Below are experts of layer 2 (counted from 0) of a mixture-of-experts language model. Rows are named router (the router's row for the expert), gate (a neuron's input weights, with its number), up (a neuron's input weights, with its number) and show model dimensions 0-191. Each number is 500 + 25 x the weight over its row's rms, rounded and kept within 0 to 999. Numbers have three digits each.
After each expert's rows: a language model's description of what the expert responds to. This comes from a sample of Wikipedia text that the model never trained on.

# expert 4
router:495478465520462458502494476491462509506492472517446509541514492517478474500521519538516500473472485489515530511519510487443455478490504496478504477517517486509487514538496470472502490510522506476471506530495478531551522517470507493467520535523485535502472509496539500523466527480472469485526517508491462521504478562487486476532468510495522473486486519516453531454502512538457492485491458530483477524508490505526530504471497524486481533466485491496485481487525498472489523506490501490473509445505484487499484536470506528513521530485481492541519518444467464491492495503492548491
gate0:502474477562515511532476473468540491463471501491505513494503509510503527503514479527493492501502517525504531476436519496514469471452541490511507504503530532476505501519502535486493550508467475522517517488501504509510492501539514401539496506531471495511493441452540490519489561488492486485492467474498469497474507499498487460517497541485480497509524501506471529513473481502500515523490477489483494463535499483429475520505492461516470512480552528506480483524501506488535503472511465501496518474468500503456493490547478510465500521471493527528478510513475463524504493478520450514
up0:487461515458513528492512497514490487508509487524503520502482464513457479493497485504488504504496482502471471511505510493506505488469509480505513496509482437467487502428464486514480456483502501495510495523541493511478505511455497518492509522521507509473528515517458536494517473555503499489484493587513565498524487518499497514483482459496485494504458461502511512513524499472485485510488475473480492508493508479504506482493463527543482484497518557505531554502490467463506560487514566490521455477524483483461523492535492532476557497494540460516525479464558509487511539512476510502
It responds to: Commas ending list items. Commas and other clause-ending punctuation after a phrase, especially before and, which, who, or including, as in abricot, or compelling,".

# expert 35
router:483511474558468474512526462499453515511476483487465526525477506515474499496519488521523500499474485501518539537524484465483465521476493472466512473518506503501510517510461494485502461497512486464489485508496511509565517540500543443472492521505474543514499539491498521525488510459480451479526515549482473527486482557551466478511461501462517491490477508512477512466514484521473505502469509516520450518497463481498560497490532480496457505483485475511509496513528519480478513490517496480504574464519492482483515533459528539508538528460481471491498511480499485477451493543458520482
gate0:489492483502503547501534482503489508495495481460491472501476490483508440455494448490510492482485529502484526501524509492477504521463492457471506456529530526509535469485490478544529517508455533508522492534520468536525516519491550501494491479504456442533484498545516482515521473476507465460509546497494479499527561563513480496485481504490542463512503495491490494477506464521451516527508478453507479545487480573470503512428482523486491504508548503504460501506533560489465455528481534514490529489515497470520476546479512529513508519523470466498449499478496513460519450498508506547
up0:493520523495504524519507504531525508510535511509499500525511472505501520486524505500522564528514518476503484496509484485524488461469536535485480520508511518504476475494484499524489491470497484511509529471441526533533556474483475538496509525475483482481488514440520502471515504555489501511476485517520484493502485543525518470506450494491506498491492471499514495491490511523509505487506520493545445473504484495530483499523514488494535494486538438511515480473516530518466499498505515512479501489496560500545500510519524482536475476458515516511516480550491491523533474522495476453
It responds to: Career and event nouns. Nouns and past participles about careers and works in biographies, such as role, years, appearances, served, released, debut.

# expert 34
router:506480496547472486512488463483469510520471488499449507554485497515491481468518501577522485477479462493543519501551513491457455497480512465491470466526530468500460501531465482451498478504526508472477530521482477510544502541504516489485527543507493522518484504531507499511458533517468444481542534495477454532462473527505459457533467512470505504471493532519458513475500532537509504502483452517504490526499497480505520501491501507453456493484470483505498482471562525481510507498507548485475492479510476513500488534480527508515536484499479484516504498499478481496489487507486532471
gate0:494522511517511506465495469517510445498506513520483543507507488494499512498503522531527536498514516515538465484496500514429462515516492507471478515526499485472510532445537510515533521508461462507476540488500509538565572518486491485474485493532506497489523485507474463504520483469488483505501459521526459484491474525519485472516550454509506473522495526476486527472516478502495491489491544480522542488538503487476546568478502475519506514509493503479499524530506531472487514492487533501490540487496487489510489462518554510504495493509532504502465507499511499477484494447488488453
up0:443496481497471487481482506551490482529542493483485539474484549546496463505542499517509504485491546505508484492490495495484498487442482505486451452464461482452499501495512506521539504548484472522483537494462521489511555527509493500488518498480515478517486509500523470500497533479451470522477451472526506487485546488474500454513515496561508532477493489487526512507487505502495484517462497532509532508502494478478536498526519530493466550514477503526560531478477490474527525488551518464520510512529502539483512484515532441482485539492490522499459528511510467483510497509469500494
It responds to: Determiners and possessives. Determiners and possessive pronouns after prepositions, mostly the, plus his, its, their, her, as in due to the, in its.

# expert 9
router:518470458540460482520483470485460514495503482517456518527497502511484479497505505551532503474466483507515528515535525482461462501474493510476488480530492477510467519519473507503505503525518511468470502508488492541530527502467505475474503530533467503508477495513504515526477530501474486470553554513490452510513496544507492463507460506506542468494503500507476518455534520520493507499483468534506479518509499522541536494486519511493483526492449463520510500475523505471509528496528507499484498451500459486486487530469517513528522521472487478530518545480468483512482504490482559476
gate0:492488536471509511535504498488534535498539494481510492503497454530473505509468543478488494497508473479480530482495511490541478514484567467450520485489494536503467483489520520455453478514498556465485469533542514510499483534462501505472516507433506476521545526524493466531528493544520517526518466491514502498506481511522524463504493527523525524506509471487493503526517473487536481472479480470464501474513487490493496521495475506504479515492532506478518492533524495484528507479512474511486512469528477552499499504536480485514498477508530486502550496482514433491476480486451534497
up0:457521499495466470499494493494519494551504521496476466515551478462513458461486476504498517513465502528519505461540516509531475482552460447525542480501463529520502449505518522521558499563496486498504485489549499488452527465533478541498484499521537486499553534494467532456478518500486479472513517537533480473496501487503523489485499499521524532486499544515481503526497533523483490480498494519507495491497503501486487481498527476538512514480475467485479512441534520503550531516518474494491490506484473460438500481487509532475505511458443526482507517482502453500463523514511516507
It responds to: Clause-boundary punctuation. Commas, periods and colons ending a clause in narrative prose, especially before quotations, plus that, how, whether.

# expert 37
router:491483467526498473501476472477466550527467468512432534508507513500462476487513511529516498486491479503526515510544487503484480494496524499505520467501516481529487521513490510447502505508490526496484526538445507525546535550483567479468508496525509533486501488521555490500478491506502460463527483504458477521495509518513504474501451518475484496464488511524448516474505490528486502493439469496516474503501501463514543492493506503466489513473467515536503516509527523477511547469519503503442526451476471489451503524482538505487529494464501481505503516463465492516474452513508531501
gate0:522513489469504515491482510484497521518481494479473495500502534506529541477476493507526502506477523477531506465517509526527560490505476473490423485478509479470470505493485516525502513484522485528500504518514493514475490523472497489484509532526511540444483515526489454496500495455494471496473535552506516502496469512512497483491447529487463523506438484489512507520516453464516503514495554510500506541499535463487525488526514452442495488500509524499556498505462508486487525466522489515502498482539507510519504510472506488460509528477482486504520474527500506499498470480539480512
up0:499495543513495490484503501504500498476516506459514451466528510517533503475494516454514538531492492470484524535537488522499469499513512474471535513501539496478551484495492478512497506479560499492491516499526459493475463503503517551519485513488499493543522529534478496488464511514487506471474547446428507478516485463522488499519561543530528507514485511521502487553493464524494489514498503470516488505524498495540482445502514481516477477562533494483459504501494484507539555555454477483519472521542499518493504486503471530503526502497474520518477476497489490481478512542477517477
It responds to: List and score separators. Punctuation separators in lists, filmographies, routes and match scorers, such as "– Monroe", "Colchester United: Fagan", "; Ronald", "- Al Hurst".

# expert 13
router:508482501545446475477509476503479508525487486536472495520487508547491509480526497544541512482493486514504525507534487451475485489483483468511521481529532447506479490528482492450454481508506505478499488507495494484523532511490512485481522520506492503513499539525504522516493516491489466483554487521465478501507483547531465457524484506478503506469508521518452502464502522515480495498453427528471481535495512500528534508479524488443491476501472498500510470497535519499503532489523534489487491473518476498476487520501544503533544483500499474532522492481503475484491517512449521482
gate0:517544508473512496444494500542480493510502505504501520506505494526506479525448523520512498494485517532528455465507501496533498504503501501503547482515471452494553508514543487523467477505512464531465477493526538471485476471522476481528452484525517500444504515489464537487455477498480479512506512515495502509453488537529526517514505533500544501512489519491494493493462502499497489541450472517507497515490530498551459483520510490499509529486498496452467479505500503546451485451478529475515511510502490489481467539525477506484476526517506515487500565505462454531505488541538481474
up0:519506451501517484456435489517515495470522499479467489529496476464488476486460460520450493529510544521525495523484490498518508526494532481502467513518496516513489515489504443560497537458512521486527472482522469522452519518535469525483483504480502529470503446503528493503507538486490507519473489504549484536447506439523497495492521547532466479529540479544493500492504502496489514455456531508574472466512520545471522519478511515468504470489519496503497523455507495513516480536506481533519507524453465464496501541528503496494516493554536473479502513531500488496459482489495529461
It responds to: Indefinite articles, quantifiers. Articles and quantifiers opening a noun phrase, plus clause-linking as/with/while, such as "a year", "as tensions", "several".

# expert 43
router:525467470536462494500501480459463524519451498524474510549477530512473484504502492566535501461478464491502522487527493472459467482465487455485538479505531496516502521510487485478504476509523493490476529511494507522507499536472533497447555535524504509494504525501529514495469509494481479505531494519478469532487496575502500481504475544491478499491514530534469543479486501551475497496497465513485457517519502499510501498489492504448483523500499491525520471485546527476504503500520526479482502489519475489493526518494532534514487486498514476522508527478478498497458485523491527482
gate1:515496492513500517514477474502521485515513448536484460491508508480518464500529499499489526500462494544489487496496481472467516516494438476498517529500493523468453469544493568540528470470493526474521527514508481501457512514486489544538510512500478523469460467482479488465514461493488504483514491516492494507528489529477489532506516518469541501502501520499521490505515498504489497519486501529477463480511478524527534461492508496501521463499534511530515461486521520522441482498520469497517491488458505554502512525514511464505504492488510492512477489528487536468520533499475505515
up1:495479489440569507477470522560533514452484470464492487532521468505529501458493473535514490492542526520486510497506512490477481522502481527472503508472494521519495480465524493506497498506492509502516486542526433454481503469553510525512509517511542484498522518507468484451501505516516510495475498469525519481501458484486489512502540502458494497499463493446525491472520492498518539525523472485495498495472574539498546512503520508518522517479505499540490507496508542471506465464513524536514484518504522467484490497468534545498516499497495523550515429503497503541462537491498490483
It responds to: Numbers in stats. Numerals in percentages, rankings, scores, dates and coordinates, such as "63.9%", "22nd overall", "December 26", "(1–0)".

# expert 44
router:492481470524485454515516466485461509523467479485454538520505505547493489489519494548542482503484474522514533518531495475486466498475489471477502481531496502494514520521502511443501486493530492482500527526498533533526544530505556460476523533522485531520484526497500522531450530480473454461539500514500439536498464543537486503509436503480526492480498523518458522472477499534490496472461487533496457525494514489510511517488505512476473485461497482501514478503533493500484524486516515489500539458513483505506504546472527536523546515450492464512503474467488491477478509527489531464
gate0:499515496472484494468489500508546513498483496485500457478482495481514512497473554501500464518540486472518454522478514479441473504519513465557484481538526479509542536509502483449527502508488497510496479521516537495451507503501565507490472492486510538521533475475522547552497553458517509513541498494508508518490469513487484512540496480502519491540504531492527512498476501482463539507523464493464498506451481499487464551479530500484534528474492506490493506548499508483494522469505489502500524477529519479543508488480460495542487497524491488496509486513518471511561483486492500422
up0:478484514492490476488508486485524500505523501523516521549530496467502456539493510518501479484502457504555531479496519495428487495494537524510450482488526511495468552543471523451507505524480519480468493534479504524469540505497521511507520510508525512532534516522512501497483526442454464523505487505491512517475491548464499475494526461486449490501517548501499525525508496517511551524486478493455491557475511454473521500469485547431517498483463464482483478512501478513530530514484514517489464503509513507503499501522497472481493478511491468488487514504507486502519519507479541446
It responds to: Main verbs after subjects. Main and auxiliary verbs right after the subject in narrative sentences, such as was, been, became, began, arrived, moved.

# expert 52
router:481488459510493447504485490480472531512500488517492534516463513507475471455468516515513486470497483506514517516508490458470481502490508511492520446538556487471473493526480464457520493533530508487488510532482480537514511550502510498474524499504479491505455529513510505496438550518459510497540514511478465542483504523509486464510460520508498486513514532522473507501506513549488490483486474505481488547497495482505518476488519496469491508483484475536505475481537483483519525465521532510461511441499453527478520511455544498534516521471514484526525509486452486544471486547493535481
gate0:483532469524503478475520521509496502458473475538491458469467535479499492513550460524495497490511501492471471522473512515532499536482501509493560504535491500507476478506503496489500502542494463466538577506508504528471488523514510464467503519555536512473486469488493530463474505500477509518515498506471528516511525503453455517503508484505511488518510501502472489462472529495494498457535524484561498500533456496502487492515456500476499518417485518539503512543483494494523476517454516489519519515485500528510509507529514503500543486489478509444557504502540512551451477477526494525
up0:491514494495537469500539539492500493501510469519490524496441498471484489477543463519488488486511447517527509469504504478498495521490535519510515506558545518507513478535531478507518487521509446487506537479550501527484502460536523538505514536473488527493511488506518481490468489491504487522460518483476503548473491523477492475514498472541463464492516514499524526506451477470488496522499530460524474508493503512521514544474523451503505506470465512524500507490504479495531538518535521493547463518482519472483493446460508506524497508511465501449515500526544535451479500520460454468
It responds to: Line breaks after lines. Newlines and paragraph breaks ending infobox items, list entries, table rows, and headings, plus closing periods or parentheses just before them.

# expert 40
router:513523484549436480521505475512478540501451455522497503523476527503459483450482518499548491433499517503516519493500512461473485484471509492499512451517502493452480504517498501463493479527512510487496518521510506533517519541516520488443499538526480510498468502503485512528468529455470483480533505524475491535515494561506489480488454518478516501501489527500453530484471480539517503453514462532493471520500507482498522477497563511461492494496512485530487469497535524510503514481517529503465507474502508493504506526502538530514507487498475479527516501472469509506479484521509501499
gate0:501493486534498512550480511528484518490437490508483470521501508532475533489463464464527501524510522534504530511511494502516500507474579544515504484479476453509491528492548472495539520486512497477532513533523491508481504526498546529501522465487475528509491477463447493482502487529493524522451475531495476499497537502484476476514478547480506517526507474465500487513485520506509488521491535530469505489489502526506491485474512549473479522460497462480486442506482537493492501494516537503504558475492523527496527534476507502466490498529477504514471513480448488503487467448463463499
up0:468506472507503516517492518506514510475551513480475486505521512499488531524460468468511483478492463477500451531496516538497501477495528471485466499534518497514524467518473502496523512473512501499462520527510514527535528517514475496476514511481501486474510488505514477492514522486466502489529477492533517509567484526530492481488507498533493480519518523527487528510509516536526494510523474479483523502531490484456495510514513458461433455497497493542484483463520482520461488468504513514497487555481512463492498527528505487499487503473508480476465460490489516459519527509466508483
It responds to: Capital-letter abbreviations. Uppercase letter pieces and country or organization codes that begin acronyms in tables and credits, such as US, FRA, CC, BM.

# expert 32
router:490495482518455480499518469509475526525440495510471529535480487520482473506473480547521468484489519515519547512527501491497473491494507491482506497528538481497482522520506491498492460505517501458451543505473503480566550561503518500468548510506495515511496553534466524530480519487506455487504512505473460535495492527494496460501473510501504510453452539507460532468482513529464509515473496527500504517508467494512517478473497513480499517519475476475515473493515533517513500505527497518476518476513503483489491535504563535491524493481491467509518508481458484483460519560515515472
gate1:511484501507499510488482484499545512501497515471470495499456502483477468464494453493486482494479496504478465500497503492524523558523519492480509542478520498482477527539482508482466480500500467496511476513486470469550545536515452493477516458542488530471517484536523488483486520466485491521505503504492536527473502486495503526504484466488517530492502533471545503515489500477494489491493557491524524521535491499549505482474529511525527559522543554550512511533418511524513483441470474532486498516493465486471506486438482519528504505499508522491542448474488510476485498514499532496
up1:505528532507503498461529518469451476513522524447490495486472531485537513474521521470521490509508494491500489518496535491507486504446497503549506473517512499521543467488473493511460478492467505496488493504503455499506519472481500514449473526541478458526565509486489540510526503515523532457472497536480494505503514514523478443504482518463506488464496522531482491493498488518504503489478518461492544500497508468524499459523496495494517539530547520507496466448465547533479529497536512494487513510506544478565489472500517484492517486508530482482499519564473495473493558503498435539
It responds to: Prefixes and modifiers. Word prefixes and early pieces like re, un, ex, dis, sub, plus hyphens and modifying adjectives such as early, original, still.

# expert 6
router:530476453521476471498509485506471511510479478481432523536507491529483483494489497530512501456533486501528510507488531503479468467501502487482561473518512486520479492507500500451507501516533513497472506525493522512518517536459518451479538514518510534488484513499514530525495538488471480484524544497490448518474471529548476472539453501450496486500496521512473561486503522509511483491490453504476473508545519518503506494471488519471469468503485513489499485490519529477522557492517506539457495453500484533452482550507507511484525492484493468533535519493488468533475496483499558503
gate0:533532484455485529478476549466510463461483464464452470486518506531484483466550515518472468527515498509526487470538476517503492479453545476498546496471531461469523502529482552533483489457520519458489488502527520455477539512493471494489521529514506488523474483465502529491524517488487503521484495483516496523492500479529471470508515539524481486488495529513479501498471461481526455509534493514489499476447521511493493502532468495472513485502499498499477495486489524482556544551503499542510508467550515515505454505494469491530492548507487489540490517498476527516475485496486485527
up0:513518447489483484504533528506528474490454543484517482474466458509491511461502494536520496493541484494541512477518509491482522507499535507472511520474510543497514508482483461466478493486533548507539467465507511501481490517508500513536502521530493496518512487550467498482512539540515511520502502515473504530473444483452485521484521488541550528514472460509516450486435498535480483482533494540515482452486535503503466508557495468484488538485477489501512512511526508497517504511500518488466462501509450521459460514470468502535529537503487533479532465489436526489449473489505531510
It responds to: Clause-linking function words. Words right after commas, closing parentheses or sentence breaks that begin a new clause, such as is, which, It, This, formerly.

# expert 39
router:506477477495459480519489478500478502514439525529455528517485544515516459473497498540530512469500488508513533532507479507476467478488517512480523460526532488480472484520496490479487498518526513491499482542493471527523512537496522486512500513521469547475466511511488508510464537480441490490521514507483484550467467530517507460520447494485492473484508537526455507459537510533510503467511465502455478524518469507500523482493502488487497472493493487546522470485527514492519509495498534529433514479506514494457529530463565506538563499487479476564508530482466479546479508533466533493
gate0:533504482498519478512536506475517517489477498542489549465481480464534464507526525499547550531474504430514483533490560517497530484490519482523492488522467522502530510463505516529494477481465551549474521512497492525482478505511507445547493499521490509555484516514498560472498491459477534498485475508483497503493529481490486499491494535485524497507470515496545482494495514490491505481496499525497461491528523435488500461486470513454500521520546515510455511494487498517513485562541500527494525481499520524499533515577536517491528505443463516483522504439496542496486487476540502494
up0:490544482482495510474512466503536488520535508544519518506478503527496509442495511461531547495537489474501473523490531508513511471535501477510471506473496483501493511504488500546519486497525487525526463441519415494517546475527460478480519491504551489496485525477499538500505530540517528484548469471498517477475447485486525473454516542500486540479503508483476512494500459460487485460469512515455493519473500503517523485486507502486483448473555470506496523521547466548464521488514541501476469468502516502482524487465472531532469497465550481507496492472485533509481473490497514465
It responds to: Titles and taxonomy headers. Equals signs closing article titles, paragraph breaks, and taxonomy fields like Genus, Species, Authority, Synonyms.

# expert 46
router:514524478521454467517498465515473513517468471537489528529448499516441486474487516540537502466472480491508521510503495485489470476466492464501539482495519494486497513508489479471508490509501526488466498529531495505531515531492502499438539525491491522523484495503509537523467515505489512465541512508488507543517492548521483505512438520501502495505510540515467523493488492535497466482497461530490485512490515487546504466478520482471486482486469475497516443497551536512523513500507520502456508473507510490503496543492541525531504496489469477516504515493457498501451502531486527469
gate0:516510535505502474506495482503499465463462544501490477477514502563442537474454541475523490455476514484508493456496481505496467460468503483539481485520471450479525524509446502522458540504473500483505546514529557500494502533432525467493497491483500533542478490522500490542505462466499552501520533506493466522538524446489484501435497560511513471492455523465482498544505514495477490506486522511499501497507487529566498497495487463521496484492502493535505493474520478533489482502490502482472502520498505535546491469536527488519535551446476532502467512532500514499466536535456521519
up0:491513480531572530550487507490512515509528473476489509498455503487486510479480477531482515490481486478493491480518483468474518491497509521481478504497470482539464516500513515452496529534469506470518520498495493480505512486519481463543521511516534484525466491499515485538487524487510510477504527455476431479499475517542520493529483519471501563467499504489547541488479486460512508514541505484515498448494508453536539482512529478524463448477478529515497484510522500477485492497485504519512507486523500523533477549500492536527483475466509530520492511471488481490501512495485462511
It responds to: Math symbols and codes. Dollar signs opening LaTeX math, currency symbols, digits, and odd symbol or code pieces in formulas and technical text, like $q or FTIR.

# expert 12
router:502474484546473484521480450501474515498462455529455504552480504540515495455515501564524484482495478499536502505538536479469463495474496488504499465500543481499488501537482495441481502500507511475477539504487471496534513527477514491501518544541495542507477489502494514513493525521442466495544529497481474539469482528518456461515474510468502520498493565526465523489499511541533498494482466502526496506534512512496505502481496507472476485500471509504520479457548520507513501479499545522480492492500467487490506524479551511528545492503485497517481489497457480499470496534453553470
gate0:546529507498518521462484491464479520539483518530474446521518538529478514472500519475497518512489512500497531473544492505493507513464506524475488465484517479469480440487504487522508542526536511489457513522492466514511435497482497497506502539493516482497487505465517474487511484509482516484505532508489495476471499547564493491522499514473473512548540479520518515486567538549517504502522515492540513494505502499510518519515519471478468515492515474466506462534514517529515480508494515491509541525434513467495479529508515451502484462475516458479528483536496513498529496461523507494
up0:520466537496544540510471514540508466440511490490538523512514460498522502462511530565525513485513513459513495511516527473489460516513506487482489522447533475501482507470511524499487511479490488489504499483470481495497513462539498488516479516530456442503511499489493520510493520494486490493488477487513471469485517517514491519503501508502527458473500525471496487521482483486554502496520514537486485541518496485531517505509487499514481513469489487486480480546516509540521520471558484497416499560479481470463516528448543481526520524510446517488491504452509472509495468476483505511
It responds to: Definite article. The word the or The, plus possessive 's and its, usually right after prepositions like of, in, from, to.

# expert 63
router:495489473496464480520529492472461535499474483516482500547521542532469501478489513515561504489501491470515525538513507443490479505463500510465512460493504486515476515518455480473507522534522512451454486514509485546543503538471508471471524548505470506512449542521510500501487512509477483474515526506492473534495469543521475456497455525484500494504505540546475509467504506542504482505477490505480468522487469507512535521470500491466444524487499500498524466476497497481469511505519497511488530477515451487474506508491531516519502499453499463520530526473471507477479505518463529478
gate0:486462507473505481478520527503509500496514524488507547485508473476468518504543482439477496507512506429512481511467514515488482455465472550496536477476509557497493508473442526471468534481482545516549520488535476522497500518500474491454484458533464505518494507507545487512518459493492491438533472458503509507532489505474478488511516479457476506496520471527507504506476499497491489494477478516494502516491510532510503490496523484498469497515531469448511517497501554482498504509518535555495494512505520506531471450518479478538526506496492490497508512522483498460474528501535521510
up0:481496516491452497495517503479527471501510488517472492488509524491487508472466488521512565550522486510510483485515508500530537519552485490550520482517470470480502503501522521474500497500465486501478518478507498517500476530506526492483502491509427465521489517515537484466513494519506493518533476482507487506510490445483516474467493452497507549504515499478465555480494509481521511461519528549493577459467477469526530531475518474500471493520500475548517511501509464438476512487498482518472516504503491500516545510532514497516538505527516521528547445476542502497470498482519570478
It responds to: Calendar dates. Month names and day numbers in dates, in prose and tables, such as September 16, 1932, and late October.

# expert 60
router:506486448542457484493504483517464550493470425482461507517483523511487456493529501515532482508487477488515516491520506461492468516502478501492528482502505487492477492511496496482499466503525509474509483528485482540504541510484541475470500538490489526499491522500504516497498519527445486508544503521467447527483487521531459510521473535500516501476487528539466518491500501537511517491521461512505479536509522506512527460459515513461479484469472510493515475481504493494467508501466498535469508479529488502475510505466513511538517490499495485533503522494453470503471498505486553441
gate0:444469522504509493499546480508502539496482513500483500531493482483481502501520482497553491466482489515522501487491452469505490471514478488486477494515474473506520497539465523487508505499520498515520489543462500534513516450459532462508491525508480481472529512510532511546461488567459505490531503480467468488478466497487463476527522494505506494478478505479498495474462481542520489552551497456509538511499500511519493488479512492500468503452485492510538478525512490483460486522486468520508499494496462487490476473510525548559483473524501514526529460475483473520477515524508515515
up0:504465467523489463475521546498529468503488463517496555512492488497470480539542506512548489478516536491481490483497498473515483466501515478485532503514458492508500469502509473517511491501503516506479509499486476520522476475425537546517462476517520513539522489477540511439479507478494485511539518499541521478527463478492484488486472512487505471522497518444512497521518454486511522502492503452449471555482513505469470515519481489520457491519489503512476503495515505479512503470492525532489505504562520502515480500481479509484525518566478467538499502498482515492456512507493475544
It responds to: Infobox field labels. Labels, bars, colons and prepositions in infoboxes and succession boxes, such as Location in, Preceded by, Succeeded by, since, until.

# expert 53
router:497502472514502447532494469504477544502463453501466506526458510497511510494511504514507474490494501522532508494493520493478450485490512499509509500509510509513472478542498476483479471534510497469478526518495485512537534520480518504487508534534496526527488509521496533477502505492469462480508484501481490501516489545521455439529478518499511504490463513538476517483481504542481499507471481478473498500516481502528541467468475512467497450510439476512479435487523529508528571502520531528469520467487482451455506535515527523512569467469486485519476519502498454519480510489464513491
gate0:499461510498476510506510486556497490526510489520492464505486531518477547469522498497505501529525521516484533503463495515512495528518482510464492527513504489473483505514465460514509502515495496534489473477525478515487539493506525545502512502460470501514497523486521510424469430510473535503517461480538573511498486499531479498496535460491458495497492441509491556471513452502467500508526511559487512483494468505503510531532433511496476502549503508498501499459504504464498524492498518543508477457496464502529507538522524527491481497505497511486492503522453474523455466474541534501
up0:502494475503465507515484502511487519484516523501485508531501475491499471520533505513528537525509537495505503477573481538532484500499514519536525546508526510481503470467478512446510497509485566518477484511497520513518541519486514477528493500479492458463489503459518431507478464514518492508461462479515495487493471512508512497482529457426509477499520475512466483460452498472513491528527503522520470469461480527508475542491527527496553519539485477460470511457500464534516511534524469486530515488502478513484494512467504517488488530480492516501467507541504502476492506517523466520
It responds to: Parentheses after names. Opening parentheses after place or person names, often before Persian or Arabic script, and transliterated name starts like Kh, Al, Abu.

# expert 20
router:497487478526491454517472470511468536515480455519463505528475511514508512481500520527501494467485470526528527499513507484462442510486488485473505467520518484504477477530474499475487476530504490474467528516486493543546514515504491489477513536503487495528477486529495518513498508492471464487540521505467453511498481557505473491506481494465505486494489519537462527464496500558474501517456487507461486523516506489512543491465498487463473522473443496503518466492524513488492538484501558498483517458496474462458510526481514518521552483479491465527483521491451477503503494533494514473
gate0:511473464497465511534510472509532511449539533538533510455513507506520495508470505509479511490491484472551497492496484503460529466528509459538460449542529488432497506444502538489502526493508481458541515480511486491523520473508500478504509506500475476466508495496483517523529524503506552513507539492539471547495466517495555500509525464483503475476486520471481472496501510521453495503466489478494478508489464521472492534473498530480485508494488484515543530494466523501528511471487516488483503523496498515518457465544498464510509501484470450487463472496523512477498524479447550443
up0:552492509492468491472500547499500479510503494503497488502500484519485508538490491430452487527511484487540542504530520478505498462562511450487488494513530490510523516518489537540522507438499530458524511470549485460505484479527522534517540489470523498510492499484486487464438499467524425504513510484468478497476517538550515519535514545513489505491520531460477491511470483466541518501553465539486459520456461491540486526557459533561486456502538519445493518521485487519504480534480546537504479470499491487503499512461520489526484499498475491495507458504498491490496494496532484509
It responds to: Opening parentheses, table bars. Opening parentheses and table cell bars, especially before records, years or country codes in sports tables, such as 12–7 (5–4), (FRA).

# expert 45
router:520486496536476483499503472461478520536430493536480504545483526511481499491517515539517505453474485471505499491506490503450470469484476451490551495504519482496466516523477472469500494507525491490470545524507490535530520537479532490449527512538508519508479512475567503502490522491478491460496507518476465502490493551519494478515483507470493485492515543521476543490475502565491501497475439506492474520500480505487528492473470506455500521490494508510525480479543513476533519504518527492498495465488460518513510501504521515507490490486517480530511519490466515494459498508484546480
gate0:515494487489549504505496469531527468549520510523506486483515459491536454489531454537488455426501503493520493483550498532439508465415488477494493512502521531501529486451496445469506483486545476553500495484540473516505552500487484467470519531495534499498530473475519467534460537509512483499503530480486491479504497541489480453486508467503472497510508488487492523475464457481511452544475493482494509492501535536532528503555501496505511510466459470550495486544512524455452511523508512550533514465494488529507484522439492527454475495452520526556483491501485525503530499479497506520
up0:498532532510470532516523453482530526494516537483492494483468503491503477528502512454505532492525476496477502451483532528517515489503496479507498439473494494504502464509527476498533433499526502553509490496480532516471509490478496516533495484490512494553490489493514523483519506519498494551526484506465469442497509497481495498481475510530509479536461508505483545535471495510496498491526460423546511557488513501524484470486506507490502512442506491524557461525478498513494505502525539471466533549499463479516488514518479502513515476528491514520512478496533520504471515504476509503
It responds to: Digits in results. Number pieces, decimals and dashes in result tables, times, scores and percentages, such as 59.72, 2–1, 44.2%.

# expert 51
router:470473472539478482486490460498450547509495449486450520554499507520488466511534517538541492464449468498483525490493527492467468493489506476482495504512520500507466515522494504465471492511517505467493509521509476524540537510493478503491519529530511524498465500488513484525466509478453454467509522530442468523464465511508501472541473503499501493483517532513451528497488527524488508510489451504499429560507505494527541490456517498459478509485453506508472469462547512499501524478494506522470520492493488495488511528492513531496505499469511469549509517502453510534494509532485543455
gate0:523552514502501500509491521489488484509479502478499443474487531484485482451542508514466506488503556484546507479519460543492457515501497465495505517463445498497489481487473482495486505469482502484493478504462448460490521527529483540538503518479543545493496507513484512493507468489520491494502568503486487527508496469485529493478501525529530512507474496467483522478539487512518545520509545468480476519497506513500514507485523547496500437533498481522505483539500505494451463501483503533507466502472483480461484516516565519512491520537464464515546554538498495493505550447477497498
up0:515492520487500471480511496516538523455561545491509490452476484533471502524470478481489497477544538462444470471524466467532497454488541496474523512518483493505537492499537477480518549473499487514466536525517503529482521504526443512498496500531492538498480515513499514501494478521480478462507468498498484527497507474489476501497506476488522514495545490476466464542504467499534506476535537511516530513496487476502517465510527443489486532482479520543433478512532498528516530463496511517504488497518521534527490504495539518484494507486516470526500499521502475512480462496497477532
It responds to: List bullets, by-phrases. Bullet dashes starting list items in bibliographies and lists, table row pipes, and by, via, through, including.

# expert 38
router:497479453496488448514518484494477543488454448529474526549521476523497501468525499546514510515472468506534500502522535501471490505498481513510513480508523470489471530552496502445499481536509501484480522501475506499509540517474531483465508536516513513519489513520502493497480507500477463515505520513500507500483489518507476459475461516479519458495504506534492561487476527527488470538482468501489490539487488530497500507464474479456488507476487514531526497504520539472500493477516513498474523466478463501489482491460502532502549489480478457539522506508480505524494518506493522444
gate1:514526471511480505534498499505454520536467471519478519569506493510542495474485505521459513491503469498491511476503539522544483466456492543518470472509492512487503519527496520525505485482503456502478475533501520430551529538530515490469488501503540519486477512496544514480509504514508519543526479476545538495533515496534503467516521528512508475506516493512494505492471502488519500545559472506481481538529496472513426510485492511457490498523517469492505516514530511488523532513494496458472499491486510471569470485488500503485493481481457480534519465507445489547515518551490496452
up1:510508506516498491516527483491518486475492521532521472557536463550502440516530535511532481542545496467458509495528478519527467482432510464519531573507480445507487517504478506493475482525474523515539505458529482473520487511465499467507559480470485498485498482468489487466508496466464506488500498519501484524513501522504479488539506545558497515519474474503485506482470516517467493498474491521490509495493509491473498526492442468459508525536512510484498513506509468524517517478515516533452482506510496483479514498540532518493533527511504467510459488533516478500487519461422515484
It responds to: Quantity-linking function words. Function words after percentages and counts in census statistics, mainly of after "11.9%", plus from, between, both, all, among.

# expert 41
router:530485481508478494509470467458458533509479517499464535527470513508485484448500517551530473496481474511538507497519470480501465461486457475506528447505524476475513546511481449495517487489532482504481516516524465504539540504520525507446544540509475508530451495496509543486464507486496457471515537495515456567515474550498503471512472495512522517480505539494460534485498486522508523499486479480477475549500508499549523489483481489492496514492498471489502486485531511498468516475540543521482517481478479509462514544478526490517552496473482468535485502497489477527459497559464525479
gate0:459512540511500501471499496487479518436449478502443493493533494492555502502476502521510454470482495530521509494527485478527490484523448512538496458514496511508536499457540522526482534515487515491501482485507466488499506479474482540477501523480458515513526545504511528474480486529476474489518514508530494492501496498530509495527481544479509448497504514439493521512484484476483507486512459517476479536506483507519541545482515497468492561460520528515552476491505526521512490477494526464528506526456465476498497534493516534473524518488475470486503452499516446519468483510527486498
up0:497518460512524542495503515492491517471496515511494451535470478465511487486512494477554520505469499510562502525444490473525545471468439506482505494518490489483479494462498474539488466539502481483470536537545508514495496502487500447491480518502524487503462528456435486547471521506507471434505522447498520508498517519502504532532507487507494470496444519476533453534495558503490518495492467525515528528482466525490503497462499532511476517523461489456508521502459509483500499490489494475471469482451476477477477497495496497503497480478523532485523494519502529539487481516512435508
It responds to: Species description tokens. Opening quotes and punctuation in species and taxonomy articles, plus Latin endings like -ensis, color words, Clade, Synonyms.